{
  "n_layer": 20,
  "d_model": 512,
  "n_experts": 4,
  "experts_per_token": 1,
  "d_expert": 1536,
  "d_shared_expert": 0,
  "activation": "gelu",
  "moe_layers": [0, 1, 2, 3, 4, 5, 6, 7, 8, 9, 10, 11, 12, 13, 14, 15, 16, 17, 18, 19],
  "router_score": "sigmoid",
  "normalize_top_k": false,
  "routed_scale": 2.0,
  "balance_loss": 0.000104,
  "balance_bias": true,
  "init_std_router": 0.00946,
  "lr_router": 0.000474,
  "n_head": 4,
  "n_kv_head": 4,
  "head_dim": 128,
  "vocab_size": 36976,
  "norm": "layernorm",
  "norm_place": "pre",
  "norm_eps": 1e-06,
  "positions": "alibi",
  "qk_norm": false,
  "attn_scale": 0.0884,
  "tie_embeddings": true,
  "parallel_block": false,
  "init": "normal",
  "init_std_qkv": 0.023,
  "init_std_o": 0.0,
  "init_std_up": 0.023,
  "init_std_down": 0.0,
  "optimizer": "soap_variant",
  "lr": 0.00315,
  "lr_mult_qkv": 0.7,
  "beta1": 0.95,
  "beta2": 0.98,
  "lr_head": 0.00399,
  "grad_clip": 1.0,
  "warmup_steps": 200,
  "schedule": "wsd",
  "decay_fraction": 0.756,
  "decay_shape": "cos",
  "final_lr_fraction": 0.05,
  "batch_tokens": 65536,
  "seq_len": 1024,
  "doc_mask": false,
  "z_loss": 1e-05,
  "train_tokens": 398700000,
  "steps": 6084,
  "dataset": "wikipedia_en"
}
Below are experts of layer 16 (counted from 0) of a mixture-of-experts language model. Rows are named router (the router's row for the expert), up (a neuron's input weights, with its number), down (a neuron's output weights, with its number) and show model dimensions 0-63. Each number is 128 + 24 x the weight over its row's rms, rounded and kept within 0 to 255. Numbers have three digits each.
Before each expert's rows: a language model's description of what the expert responds to. This comes from a sample of Wikipedia text that the model never trained on.

# expert 1
It responds to: Line breaks, table pipes, section equals signs, dashes and degree marks in results tables, coordinates and section headings, plus some sentence-initial words like In.
router:173101150159155093159126161145121136134096162145167161119103167148100137143142162128134094104110109130107144112089154116117151108108133098107146080126107163105148126126125117129142129104111080
up25:131114115106154092126116166076112166143155106117119140110121102156075130138154139114129155099144131105115074093065117125109133152144158151152138119136111177133144092157165138122136102122098101
down25:148146108177126141130110101137125124134136094112089076119130115091116128137140135119136145117117126183151121104067164135121126148093138133106149155164148146164139124100160102145104102144165129
up26:184154148130160133162114099171137130111107125159137159116087130121143137138087172142132164100149098121119121146130098105141126069131100089119081101105135087168145127135116118128131112108108166
down26:087165116109110083122106140098110120120129158124125095091096130177096127128139135120129114126148137143106174110120145124098097121138101167105139159084125218152157154107138136118163121125117126
up27:137155124123118107119102134161112118126142166111151131138127109114127144113130161116118114134121152168104085160142159167144120147094113153117105159100143123143138115125137142175162116076116127
down27:123154133122145101140118081163102127125120145130128137121083143124090128107093143127151158091136113120119144114133090064153091165104127157122123137086120095129146099106132072132153112110152155
up28:106102114130111117099091184104126112091122146122150092113118166120161166134150147107099086120160131109118128104139143129167138127127143170154127138106178140146105105115138131144129175123141075
down28:086118106121108117123136131141123136166118104112147140108126130149128167137081126112108093134142148135181140122099141101137155135109152103142109151108133166122145093115079132085112149087114145
up29:107032136144122154143095101110131110074150123106141094127128152169151133125112164120099135155112092147128132149125119161128135163131125108120088142137115137096099122113142140134077105137149135
down29:128123146163123129103140150154114163178084181135106130191123148100104109176113141085100120145118121138138122108112132117132090119143117139099102140105111125126146128111169133137100128117152089
up30:143131121129134142171145141140080147135123094140130126126104142122108138100132110140136106161119104086177116097186152115127126097122126135138137094165116153091162188152130132137131147115100132
down30:104133081074120125136119104111173160121097109156120101123155135100136146110147129165115102083107134143103117128083105119080117161080174106135137128168084120146138166140104148151143148103116122
up31:111112093132113108092080148132135124125090131126137134093077097102145137071108097134153134127116136118128124116095098126184174086110118101136151128157173172157145132109115134128114130107131117
down31:137119068077130097164152123094160098155112145124144113116125107145095119105132110157082117089119112096132138128104122118121128150116117107158156096113145112082127159161141133104130159128106118
up32:126129164152132152126095149125100130149144115123125125132172175152166139105123155164101130171159110157105082126192092147113145164121135132127117158111137141134065103133144092121133139107135140
down32:110128123130131159146140183166120178134140140137109081113104162129136100126122155110117150140093163105149103138136193116157122156119090149130140140138082147124119108133120119117127098137115118
up33:099117112136119116129114141120106112156120125169108143084132113154098119113138094123178151112146151097146172116163128120146150123098105146119128114125098100089074159139116117115141154141093127
down33:114129157135141161094122125133129162167137107110143129102127126102112131131145117133142080135098122165152101102140159160131147126107117096109109097160141096093113124133154130111074131114162190
up34:157151117169110164117102093110129097123169152140149138124124110155146143093145101168144129134167085135133170116137142103104155127150151136107129137139156163136122117126121129161113104091140127
down34:112167142112122146098090159125122097108081102150136134123157122162128116133096123114166098139097154143156159128097122130117169123113127125135098109098137125138144130109128121142112164159099131
up35:113130088152139126103132137095146160152122160152176139125118115148124085137107133113128104128119080124099144146122144151135125132140088149155121112151141124105142143136125120132166099143128129
down35:129113130184086101143110167120157126117161114117116160148117115126098119149112135104131138142153108144105142096139117120167112099120152121161160136108113141139136100130159105142135103183140133
up36:143147176105119123111164101119141071178145141126134059140131113113135174114108154138169130117104123126168165077199106136129174117126139110123115152129146180138136131125188112134123111094088154
down36:100128130134110168105108107114110119175108073120174123146182121152119133063154148147154102128149154132095134095149136131099148101149116114119105109125094103141142167144131166162137098111177157
up37:146071110116106102137101158146147113131145108103139119095135129131159098153122162131135133124143141144137189155102167075113156110109097109143121170143137174078103101087145146124223122125123111
down37:118094119151109181125160119139087141159124142157132129148126133127143124140074142123194156113140110133132148121140111157139142106091158109142109123139146163078145149124137115117104126134092144
up38:102123117115104126112100118061109088128137193098118142185091137146096100096115119145131120088150144133110128091145096102178106156115143135135118134136141155126149128104131130163161095153135143
down38:093117131122128132137146160100133114162103145101129143119153120153118053124139137115116158106133102104143107134171127147095118147131120148103113155086089077162164104088134084099143145134171146
up39:141127124175132126111118115164131152151096085121100168148115137132156099128142109121128141119137111115122116120113107122129137142134105131131160110080066130127100093126129134122130111120129145
down39:095132143113086088116111080148095146113132125138160158150153129157143170131113105169116144114133120117136114177088117156111198124115106099158098116157124150137124104143148133158131116098136113
up40:133153153106094140130134188139119081147101129122086113110150104168146116139115107138094181135125139172149075122108109092150121100091131135122095119164155128128138080116117086136135099141128092
down40:145124102150103141118151137113096116135133115104117116101114164152127173125105113126159126076138133086163136134124128137086140111125096108116107134164073138140114111103182113136123137106167188
up41:139186142122139120156146132118086105168114141129128097154095118138166136117125123128111155104122171121157117069140130132106138129125131111143124129097142150117139165135154118117151171111125078
down41:117153144118126130105134118118105067116135115148176099130166139128154139123108134122168152141111115132122139138116112105128111152095167132148099115100103106097112111156108167123152165156121119
up42:133142093127178163077157116124132129105121120134063110122119094122137145153140126143074138118130119158137140140137111137120122134134110124097128154125180123112080078131148098134138107109128143
down42:133127156107130121121134140146145139130150145108112107132120104119140165113139135109091137184119111144129120152154141168109120037131175140126151104103151124139124097159116164133077130090082110
up43:094117165074168122082122153146154112152128121114111131086147168134126141124119221128115103107149086190128156139107122120125097145166100104134152127127150116106140124112124129128144128175094108
down43:100152184182131084194113185136109173119170098145109152141121120118167100064144108128174123140120119111106129142140113094123179119095135108124117162142160115114130109149162111134177119111169142
up44:099140140105109107154110110137149137144147141120145110110135126080127084159147166133130140131103148127131117115162128122137089124080132117129104174130090133072090168137153152117070129143157143
down44:096106150157125147160087123136120147124129121129135129146133129095159160113190133151128139110143129188108089134108139154160121168100123130133132121130144136143186130128141144115129109115131129
up45:139180157120146155159131102095175124129117146121136155151145127116140108132132173115154136132124099112098116124164136149113131138103194138121136139138107126128128150155121099115157110134165128
down45:100134131128119142136142111135117134113089134100074114103124152147091083154114125135210092115119134160164141132114154108122174132135119129145108135133128126105148173159172145118129128122101116
up46:135119139111149083170135137143097112111138170142095108132116096112138064098116143137149114145079135152183113152121086133176146103109184212129162076117152086115135151162170105132114152087117109
down46:110139120155128108071126102144113144121134169143114092096099071131106112144130076107138156165135096164149127140200129185120124143168106153126146156131152129131095144095154157114132137134118112
up47:105177128132099113149122123086111101138105158166124130095120104142138120158187169093109128126122121181112119133139142121106145094098125123137125119168084134129093158166120109140137111124079136
down47:123135133150110116099152108134121163149147147106122114119101136161109147135140109111111125169153094137099139147103103168138143171105127116110127095096160141146165136119132098169143175115050102
up48:124135142074107119127129105116124121113108119078126128115098157136081109134134101117116140106144088155160096146156120119071103156078135143131127129159154188094152136141098130143160111108135118
down48:124144115138120106132125166125176133133145125164120122102112106097132140155093135148110111153117098098150162077168107169124161121103102125079148123117106155112131169108168099151114130130104151
up49:104102136123165124139171110117178110153138129140116110114150134119175166154143097103166200130110156109144110117151163128135144163132166175145104098140133150101155118123152145157116112109099148
down49:118133092150152157167108110118130108123127120153115164102086103130153152135122116136113127172092088097156147127145142103136136210146111130145078136159126143117139167094166092107082101136097135
up50:120147132136149112103115133103102151126142161137112133103090097089146162090085101115093142133154109155067114150097146121132093111114127152136099138103134126108111158130089111177128126108128154
down50:145060143142081080153106130171092119131126120131157119173088146141134099094121117140092142150138109088140097117136054160144108167141138145123114098133161110071097147110094135126103083090155153
up51:096102122130103112146105129163107091120135131172123132137102090131125115172100093141110129123111157109157150139100101104077146095150160169143126111168163187145102125097125138093138147127116122
down51:127142086112083131128079093143090137109125127137147119158111162101167124186105106122149088132103148148129100160141094136170133154127101158152100116120075142141148067101147159130137072107136105
up52:158122123109156140132099147089135132116155120158138119091131124114147157125088146145127107122103134158155143147105047114125123105126101176124154122155148128122098127098120144180137118107109112
down52:151119121113109123105181160110087110127139116116155161100140149165093091137109100141175116154131125102088144088119107143131138177132141160141155112142099095107109147143098125146147143099111126
up53:139145123127093132173149107079095166110161146153153115123139153095088134154094099136110148142147143126088116114157133090164156156146156144141135125147131136124161139135137135145147118135130112
down53:129117138146115154094099119160126116149095162124127135148114171156146171087137115090078123124174186133133122134124158094144101129155154103149100125087105129108134124137124163176117145127116139
up54:148126142140151130182159101115114160157118094113124158121149140138143162148102127131113109090116143116118101117155131119087141147144138183122158121117129094157151154091148169125106166150121166
down54:109117126123139130085144166095104120132154080124108086149184158151144135136110144110115141080150110128124119171100114135119085123161160137078165140139137092152118178125134166090116145131129121
up55:137113109112150174130124124121142131148114133139106142106151133086161105132128125126125138114114154096136137181105109131117114168131152104128155103140086128095133135171131111098127094150121112
down55:154173156095118114127139136126143097127133166113121120098138136137100106085105115118140102122091143129109134114131102168124139170135152115101132135120096107136086127174121142145088174166147116
up56:120116160179135087121102152145106156110123091121109140115174153142131115135154139129175120147119093085096097125150104100140105117137151136129097136122141130104097157114122074181127107148125157
down56:135111126180108158117189114128092166158146114125083118098141136118124118065137122132106104084083098091165152120144123129125110129091133097097124106076146088104118121133177114153161155141163092
up57:098174125163099126146143085108172147108096126148143126127160158153138079161146147118117101105124148135129133158148068126181117131151129152186140122105105123099118162119147151122137184172152132
down57:137185131133092141111148142098125152127101129094124131154145147134119148130129165110080110158112138143108098101093130102135131108166121133114123148148158158106079128120166119155099136131115132
up58:112123157102096136123123123138113147146088138110149102125094133156121133102073135129141150103150139133090146081174128148124126123133122157150139151083128112151125068087134112133098115100110097
down58:141160118117164148129148103124114112133177148105123147119121150139208106149101103131134084145123141149109136104166161146143123137132157096125103156147151147171115087096166127099106138102147124
up59:136134158130129145179110156150158166100115155099102102150184120104144077131150112147125120111113122131142159105136138156122101124143156127148078130141163145158143121075125134155136149119155115
down59:149126117123177126139112122117112159134142143115131154104141066125126122158132124135160126128143152127079157083122138113118141176120121170165140094152148161101111095129158109141117120140123128
up60:125141143144133117118118158118164121103121113083136126080142148119114116114141140079117148121127121120146133145131062132094146122164104112121133141082179139150115105100131144129100129112094134
down60:146142094124060161077105135119114142113171184133143142134086179098153094129135138081136120131137110080100121092155131143130099158119118132130169141138114116149123142101109145158114123137123179
up61:129178175138127104144110112139142189132141124146176136104146119144096178111122163120143152092130102129139142135109174127146106125122141113132139155138140143168149085149150110146139105197135178
down61:109147072128123143149098161127119124123082146106128161068149127168121135146116160109117108115130107107182114130097128138124055146116099137132104137125188180125110139149131120100083132114116055
up62:100119117145131161161131139157126123149098118119116107138147126092110124133121159140155121110115135140100113154092126098114151062152128175146148174137073158147136114153117118117111108087150137
down62:148152133112122088147092195133114105090141165110121131147175128105095141126132124144111081136136116112141103139079109113167105123126109118119074159080127093171114120151132096135091150141115119
up63:130136110145139098156065170112114135134134156113136176160114130144124106115136140119154120120133158089101118127116098111095098124110111153129156116107115127163175121103094120108120155143154127
down63:147108150180071112080138097135126101142106101131161112140121139109143122135130107140108154110142121103146153158120119106128151166124115130102100151147142101147117094110149100140157138128107163
up64:119121147142140105148131122126134117118158135124087129149158109138118106138177151144132117118125157105151129129100139103087115081087113090148109085167114116129120126141150134139103113116115121
down64:083073125124115155145150147079118105100158064154106144138129159128111134125111117207133100145123095145110112173115134070125125146136200117124100122150143138130121154143126123126122133093134131
up65:147113144129149126134208151136106131135151137110085153185107142116142148128131092109154087142133108121156097092115122124113148117151098132169131095128144135149104128132128144163098111102121108
down65:131158154158096130115164082104142132142136113136098106119151110087128119101110136093116096109096115159132136123111149113109122151138093135113075150141174118136133121139144118120133138159111141
up66:118107174136149078122093129104119135111130111161145122140095165134147153085088108147121124122098169171108174149105139137119132161099123158140114095160142140128160126101106147102175118135114118
down66:092130109129124133140141128119104117106105140145144138139118110136164128144107111107183135119101133117117149121195088113113124114124146119131137111127119164146110118132074126077143134160115132
up67:078105126137121171156155110109120149121095148139104129109159164129097116130103114108143153082149134130115143125101163120136150125123150140112109144124098125117138122127111113132128114128105168
down67:138083107135169168136162141171129098147106136122133142107119127137103146107105145149120152080130119165143140123147145096164151124148141150142104127147079137150131122216118094115127134118113162
up68:099126158186110096090096176117134127178133139098110129103090170140143122116111119073126139101130123122082142120141095148108118133080160102152140133141061153154140136120130150126121148165161114
down68:112138152145118145145101164141156119131132110090181141104148132111113091132176117168125148102118107144116110121127101081122146102103127115088153140140131102107114125086124084079119139153139131
up69:164138168166136132101164110136121112098158107117090160090087135113119156158121153154118121101109126122138155119145172112155091154136167178127159121113096089115100149172129155106099115144120134
down69:144052106142160102112122077130135136136171149148101144088109148078111139147140106165113094130105122128173170168120094132112141142137154093083100119131140100124126123144122131113136110125143151
up70:155131175123143158146143120106140123136112142136160194143154120127104112150096150119133066120113121141129117138137146146124126098115175108120154091144131114109131140158114123113144127123104115
down70:129143152127117122145156132123152108139075150113135126116148142117138160133110130066142157137125161097169160107078153128139157133106129137142122137159150179127119156177132081129114147136117144
up71:123122138154173138097137120181114135081129169143172145138125123111136127134105131144106078160124144118117141101118118154114128083168133115110127134150107154113113177149154158129094121088115120
down71:124179171121135138136114126109124124145138080119128128100119143107137119117149151154173145103138133137108121140098156161132123153128129140143109130133155143158136125146168094120140143179141121
up72:092108165161095108076152085129145145154156136098108162100167123152090148135131129162128131104168132138116153122099119116137137115187116111156158181153138121097137138163144126108174161119135162
down72:113134131150148144134162137129120156086085159103173097131122090107120120154120105146105126110139126174088102113145094132095140151129141155077090159139132112126128146119126131091126147091130058
up73:124148149151159091114120110139131121120140118127103114130124116126112100094118112121095111118130111133088141118161133138139144136148166139118157113114089160151142119148075110117093122118137128
down73:131135140141138117173091149118144140146134133124167134119172133144098160111141099142161174129157095113126121115144130136127100123133133071107177117150159104169110125139117154123122140137175077
up74:193128145135113139159159133107137147101136167112128121116113167121143175132163175149104147128126124115135172141134128151126140123110149145157129151117148143099178132151121092116120120106113144
down74:097145115121095106136093130153093143121199104139109125136181143100133116147083179158119098117167112114155169112153147142102141121129129099139121093139108137151106147145100142145156090125127129
up75:116108144095118105171144125163126162161120119140117146159157160103091157126111107144153104117117092150154131154117104103120113165074129104141117085137159113104113132124118115158150151072149147
down75:138084164137121141140164146105125156104135126081105167121114139153131101115133120142108110105127134165119126118149124118150132123095128130147149141130138092124104125090131155151121144122133151
up76:135102148101138109086105112134115133131138126177155162134144141141129136114111149124076134114184161081147131090142154140099114141123143157100128128122099142121151124137152128127167085104155143
down76:150147127106123117122124112080155093152163108101105130187138161142091107099111131116119115111121164128114126175139132143137123162160111119141148111097129128104105149139133123140083129185118124
up77:082166116081159140117130158112103174140140138120157166156147100127127135077150116122141114134171127142088164145135140089187100121108164102095148154124096118145132130098144097146136094122120115
down77:112106125082146112126124119092110093113148116163122085146122118115184099160189151097126171161129089100178124088142132131151087149113128139129128164132139110158182152174100127149126144134120120
up78:139100112108124132146147154115114096113123121142133114118085149118128090091150150148109121124140137126127112130136103109143095126131108131088148109117145097141103120104109147154120132116141117
down78:091126136134141144128164101102105144109129154066120150114115146154134108083118127095134144093160155138135137094117084166189144103132165157142103079140169122129190086124136141160142117120124171
up79:148111153159152137099097094146141124118113111108158119146111104129137168130169134109118086108168107145154107143139102130117129122136116129126081136145173132112110141126130164150126137112117128
down79:132138152150144142092123087111141089140114150142114089127158148121133102136143128094128076107137129115123127120103106118135173160169115121122113157149120124138119155107153110097159085129112113
up80:128133116080125152144105107153107116122130131161157160110078177096124106128067165173127132121180103146122119102144124125145114099098152120115139159110135153147150165170140134117136140140140171
down80:137137178166093156143187122133158167110123127145087142110114155130086133117111130150119156097147102104144136122182139116083123103110125150109148104140149139141103135139132138163112112132148114
up81:167115130150110105133123116137140174134143144131172125170113143178117092108110144140093101143159100159160096085150126104139117143127122120144135135141122129114121093179118163166096145129099181
down81:070164125131130097148134109118107094141128110126122135113135123068148109136117122092091129130130135071109092116126097152131126149131135133085138120087129125108160104096126140103102086113142128
up82:146156125043082130122108093115145149181137134093161134155145133121124115121132100167126117136187128106103126153130113100113150114150098130147125145154123149177097148093126113153116138063099125
down82:104111143132140142114109101098098138157130139115138091139135100136092138150147095124127182148125118122122132141135158139159160089129147121109119104110180134159114117128102136130105167107080131
up83:123174096088137144110095114135156125085166106129107155106156134150160171070126130101125144141146115166110115117109096120139131103123135133155162131109105139108129138146105118127132092123120116
down83:119161101145127105112167152125148085094125154110117173130106137133158149122125140123113164156163108171147152133169117144157068141098115188155090135140120113148141116110123137123099120130123121
up84:110109147093140137118132091147185154101138142149153141095174118157152133140096167129152133138145111123117112127124110146136153100141099092136168139106113131162127128150120141161129109128112098
down84:104105116090095144116134129134163134110120100132104120140176108098097181160104170157090130087153123089129133133107152126092166147092108139118119160107090154137110152134142130146141160125071143
up85:111145094148142129092154110102133078148109148058110113114135114089140153110117125156104105121111101168103083138146105106109107081133160121092108117116136121116093128108127144175114109120162141
down85:086140153118086172096134108108153150085124133099161128120085129156159181094121133102147156150131111110114124139110164118148102129155112113144089106157133138136132121129094107164128142125122158
up86:111133136115143165086160075087075165157098111162115133133096148112154084145136110132177184132127132069146104125165122113143145157067123133134135128117139119170143154134140135149133110134168115
down86:107140118156144146076128083110123160147133160090096098163126075084125108120150122142106122126083150119136144095139081137116151176141125134185168116132108122113136103122122096140147121118124142
up87:138119128153114120146117126106162079127129121142111131089145100114113119145097120133140126121146166064147134134158123132118096130133077130157106159140166186093172101159129148125125130098119121
down87:133136140147130135135131142098161110123093103119103153120112109170093105138151165142146155093148157124129105139106158116120061145107127123114148119105152099110161091143132106099097130153128133
up88:135150165109118117169097137099116107143166142100121109120124133133148184102133119087147106193140148178140143118110122093127117136137130131084093113095135105118134090102134105094125088093124109
down88:098127125106094134116111133140124142113124071136150123156097108105094128169126127135112147101139140151122123146122166133144160110139133139148145165141139161132164149145143134147147159150111143
up89:131143134110146076127158131137115139075131149144140151088179132127164106147132112137161122100089105128128117163112124131147107184126120132125109123135134102135098131143119085133129105129142118
down89:103107130086173142164140086161139123165099112116157124128117095122144137099120144114149128151103137103154140161077131151115122153173102134130107180127140152106110106155159148141157117146124122
up90:160160144150170136147116109076106127124141104124143108119119149151124145090121145097141113148135121116162140173133128120165135139120092119114123094114103102095144114103086096124111192102104124
down90:153119119140104135080142107133126148154110155113131141086119180167148093147114134110150152177112138149160138098145132134127147073116144117126082122148095083160069154139106128123115129115131151
up91:142093112150119135137103125132106159122151122115143125103174177101119122119117153130111101148101157085116168124122126177105132136126145131122184141166154154120089119154152147114154134101140133
down91:123132137106101126132128079112117141142123087152094140127101116149140186138106163091113115126108129112124137110091108131104141144194095190145169080153130132129112088136139169118074164149133104
up92:137134140132122091123112140148173132150147151125102123149137130092100146119156073147186115136112139154146139142109139127080108127158143116098119147080145128110149124157134133100107098095119152
down92:117135141129126136178149140115124108116137104126110159082127148133103102164154105169101128140134149126143148134147145147158109109105093111125161122115134122142153119061120080149136158125128154
up93:094093106108119145127164151129128118137168087159146111086127113131119140156083179146096149087116176149136160152134138120133097151073130112149121133129132080106132110091122107151118095074099141
down93:072108124115120152153142176131170131151129105140091116153085127115125147120146151132181088169093140145110138071133100095118152140074122153101148137098127147116169123133135131124156155182074154
up94:128135114111129177102143111156141154114133138108132141122143130108139098168088148135123152129141138109155126118063115102113145144109133147110136141108102151142154140127122091100121098143145141
down94:165130124113127119118090136143196152131152078107137150150130129125153132173092132103160133171129139129124141136118135152132166131069141112154161104174087120187140118145131090157169132101134152
up95:112120093163107091147143132160144118108154135172155161115156144142170129116105133158148148132109124133115169131132130120078127132117148151147149111126140109118128101116133148077098085123145097
down95:160093062125120160129160179131147099130168162106156143091143144124139138094101135102115134108127150134130102109099123143120152114119113134124131128096123110095097134182097082141134103148128155
up96:134110111163125097129111150125102123151123139120141114084093103107126108066158156122090150124121148123119145104146172121124175150153138193164106118099150138149150136172107149128133140135097144
down96:127131127068154145132130129121136130131087142122130086124115113129094152130117168134118121146129117131147104140140145107143098154157160118126106130095147152105130124123143075115108095104094125
up97:146149174111084113149146138146097113145136127139152109131080181130116150168114121167083095145142110142152114110103154096109157144126102112123095131139134113080180133127111085127116127128099100
down97:157169134152125168184100145144135123150070100102123091102173067089148102161122105140135111108123072191127132143128121086133110124163140106150132118079141115112124121140126157121142145110128113
up98:163135154180121135158119140101158107152111142144166101087111117107111135139130132140180137153141098145102164100132150093175103088137133126133113097150114141101165146131120138116158122138142183
down98:081147150181136150123104139118177120129117126105107112095147146104108129115165169157074137110156154098120122134098123104138128089125095142090142125107161141138092171149126173138141072131090161
up99:129177132118108113106116137127120132155147104100116098142139127109147158130138124146134088172127075121115109114083148151083159141094155162168125140105099141113177137149136108154114137159106126
down99:135120145083118120089100170166077109152141127120139163125158151119106171155074105112145131144126121135084132146111102092163158130121109101141117143097133132130157154142157103137123129165168167
up100:128131106161108140149096146142120141107135128160126134152124110100110068127142117122117100117121114108138087149132127146142081136161113105077163162098120111141097129090151132153115106110152106
down100:162137142093112113104110152092122102103104148079121099166091102096142124114122110116134111172096127133144070121158120126135124112132160119097138123138117132159132105061159144130102103116095117
up101:100108134108122113123119157120165125119127112110141138109092125115142069131165147164112103151131175131123129115092160104137138118130118154124127123135166099135165143130062134139131095108157120
down101:101093141141163122170107167128151153130099128157134112125091095136118109104167121116141094137170124134095150105142092112119150077100127155066114084152109134108110134142101122141128147124151099
up102:171166149118167153080140129083160167137143105122140133131150145149169162113158141128110181077119138166102128115141104164140145088115158132119130115085126127125202103146132118130156136114105157
down102:126144142134113136173100079139147141091145149172113083122125160112125083129119132137134129117133114132110125114141130115105103117121120079107136055125113145179083160149161097124112140113124149
up103:173136155136140140164137130113102109132084100094165099161177175121156146110131131118129127086116162137123153151109140163153113107144087145123099117107111121191115169133103106134122139122142103
down103:099139150160174125107094114065159127099152073106142120168093112159178159114094127110124088151146105150124161124164116135132109116115112131136120149153134134159124101099144162132112148108140115
up104:141124203140127080132126086148136154133130074141135116107110125087122161102115144101157140141092094154105124119133134096135149099115091093160136143113107119091107157110129118151104093061153129
down104:114120148128120111139107129153131110149096131153086147148113074177168134116126131138156159124128139124119119166072134125151120098132120108099118110129128119170123104121175113159084104123128136
up105:134123117115142118108141124164164112123125154110168162126128124116153188162149120166116119136186155118113089171124117161160090159168123120136127099155097114138136135149126088066131113112139139
down105:147142112132107175108106166099125115128146149141106133129177141135096118153145099120121122108196092151151160148108104086140150151128114142119106143162147111137138147124150115155105131125085143
up106:133097157118128153122165118134141123112078126148142145162115136163124174132161138143126083112138104149087129110140134148129188134129159101125089082150143104138126132158078142113102132161112158
down106:120102128130150093124141123166134087126112136134164117167114143127173136134153118110094163174105070145104130147156133133121160157141098158107101158105165148137114118131184121160117160126127129
up107:140109092117128140109121138143097138166148133111091177157131121170097159161130109138189085130101083158120132092104146118167096119150120105106179118157141136106146103127139148114091123134160157
down107:157089122111121115144142149087148156101137150093113130154158124131170128190077132139152121108087151123196110095166105115142122109123131133099126152108149128118132131141156121122108167118116131
up108:140092136142144097128116124145140155133140147155127107131147095120159123144128115123113107116129146118138179118143176135111147103122136122132131152151142119170135122136108097105131119136110122
down108:092122085104136126137105135125120126142108074157150091132150114097170165144095130132154107129092161130113154160100143124098117162132159090149143096125117156117121132146119130185117095131142135
up109:174129126144105162086134123069153156163151097114155173130086134149192110078129155120108132102158121133112109140091107146130130123154082125103132161134124133118137099122120165141129097135125144
down109:149084154119112110126141151124072107128116071133114143149111101129123155135112162095079121110132192109103125142119119173122124132153129111100129111121130086124136113102138136140135137114144091
up110:117125160118116136153190152154148125131129148136142145114119144091143162122123117130116120119148131100154078115145125123136120167101119108135086142128073112095142110148095099109159143125116146
down110:138097140106142147107106125119144133104145158136137101136145127091091173116131128124103197133105122080129149104113112134130100118086123126121166104076151168167102187156075157081111109166095149
up111:122129106110104152153165122138107079132153129113099160135133143097113129096086146090152147140124091132142120095148116175104164135105110154162101101111128138140135131144119102148138117127159143
down111:139129158102095138102141148147128175133097153156113129127190140077141105100140080102163107102137145125123124167119119132141128108088104154153104147118111127125103096103098091145136112121152124
up112:131109146099151141114128156075132145126134103136118077107115146128118135139104120138114097152129171120148142112154138131162156068132142138095144114148121108146142122127076119108141095121148086
down112:119126125120116154101128135150101091153110103112108100138147138148111100135119125144182111141103160153117106125085133136078128126125111124145110164143132134138148114104191153126149163116109153
up113:123128125126125113117102141092101157130143136156131096132092145134124106109149149151134142126128115113109114092134146142169141073095134165070129120121080101098152076139112065090152132130156149
down113:141141128111104154119141128137142151113138098137105113148122061134140123124121120099125133116080130132129092142146154157156136125142146146107144151154111133131121074162174113166130119147138138
up114:158131173114143172126156139135156120126156164111157094194083106108137134108122145136142119163108149132109153099192106171104118101143140137124152107137162140143159150140102139142107133119094141
down114:176129127134112080117104121146116117122115125111105116131095106119149096094124144108134147148146161137144129137088097122123141104153117145106116109118158107154128115077146070117141143174119092
up115:156140138175146141121170141140156118114118147141136160164119116117116130178144164102156143111123149103164123130098126128110097131120096141136098132141115094092141114122115125120101091151096137
down115:120137122166154103178155126130139129126161163181131128137122130116150096096147155139130124125147140157121108116119099139111137145098103127113128124121116158135141127144096134107161093101186125
up116:147143147128150126138111175099131119122123141156121144167088124119147118141130147145126141163144117125116165136101131096160071074133127129142162134132076137123153132124085148126092126098159105
down116:156072157105121136146141100108129113134161162125130131083159158124090128139164142118156145149154116129117172108106111139141163101096155164132127130141139117150176094128144109145152097135101107
up117:152114164121116134151125153110151117079131137123099158069106122126106115162079087126140165143135168116188141147126099129137119085151139094115163136131141097133151118086113175156112082095095078
down117:128115136107087099118074080129096143124108130143106101091140121107125126104177128121139110114168164144132104089181137157139121119129149149123105115136134120136128136130115129097108155125113124
up118:161111133116169122138137124141149167150122131131160099128085176117132132126113106119132100142093178108108146108158139116129160165175164137132139067136171153123144137122179152112119162102138155
down118:118157116163120137095151094158109130124095115136095113171121156106128124121073120164121151134118134145155132133148114105181089114103123139126136141138141090177092130152124093098106127094138103
up119:083135133092173126165118084142112137158152154117151146117128153152108123109156106084116118179094127125148105138136140143103152151125113159169138098146151157114149160115130099069111112131119124
down119:146120103093096124111136133113141110104150115164101158088119181089089098116171128115133111100129112118099156104140152097142175119204166098070151173162101147117147172083103130101163124095084129
up120:116126140132144134132125076116130113160117130123103157089147144148130099123143143147144145082115110133072102143112130103121115128116130097088139095142117142150153130113155152095121101158137128
down120:130119137144133144107100103102143113136124163139089163174139118075129180150134105120117096147124135137087102113114124100137127141098144110137123144126153112104132119158127152136141133135100153
up121:197123110134083170116141146165141129103124137161123116143089114110120105104129099140116157126106132134126118142122129169112098111116114100119102077124115103112113105116164118142084114134116093
down121:067151109106165160194162101140132135124108169167167086138120175141139139180148166147085130135135126127131135156154130136138121113170135162168141115139086115083092116126131129114175145105090098
up122:120103131157143130157147104140154110137109070179142115142072146150162121169107093165106084180133168159146119132146109114137153142101104106122152081127130113136112138122121145118141127126157072
down122:166140107117147131085172121133117093131098142123150141108137129152156145110098123150148131111126157118140114135151143129090127148086113146088113127146132116177101119131092130094113197128100154
up123:106105119100108123084141143122080132142199128101070113093088123064174142154102099120143151144097129081120148139137112153150166119115151135122095166194131115145099138126118080117107095179140144
down123:147108147142124117136173105119093112136144164117119132153107123132152112123126110158120145143109133120116116122105115107155129118139074142119155115146113141126093119157117103112157170112127112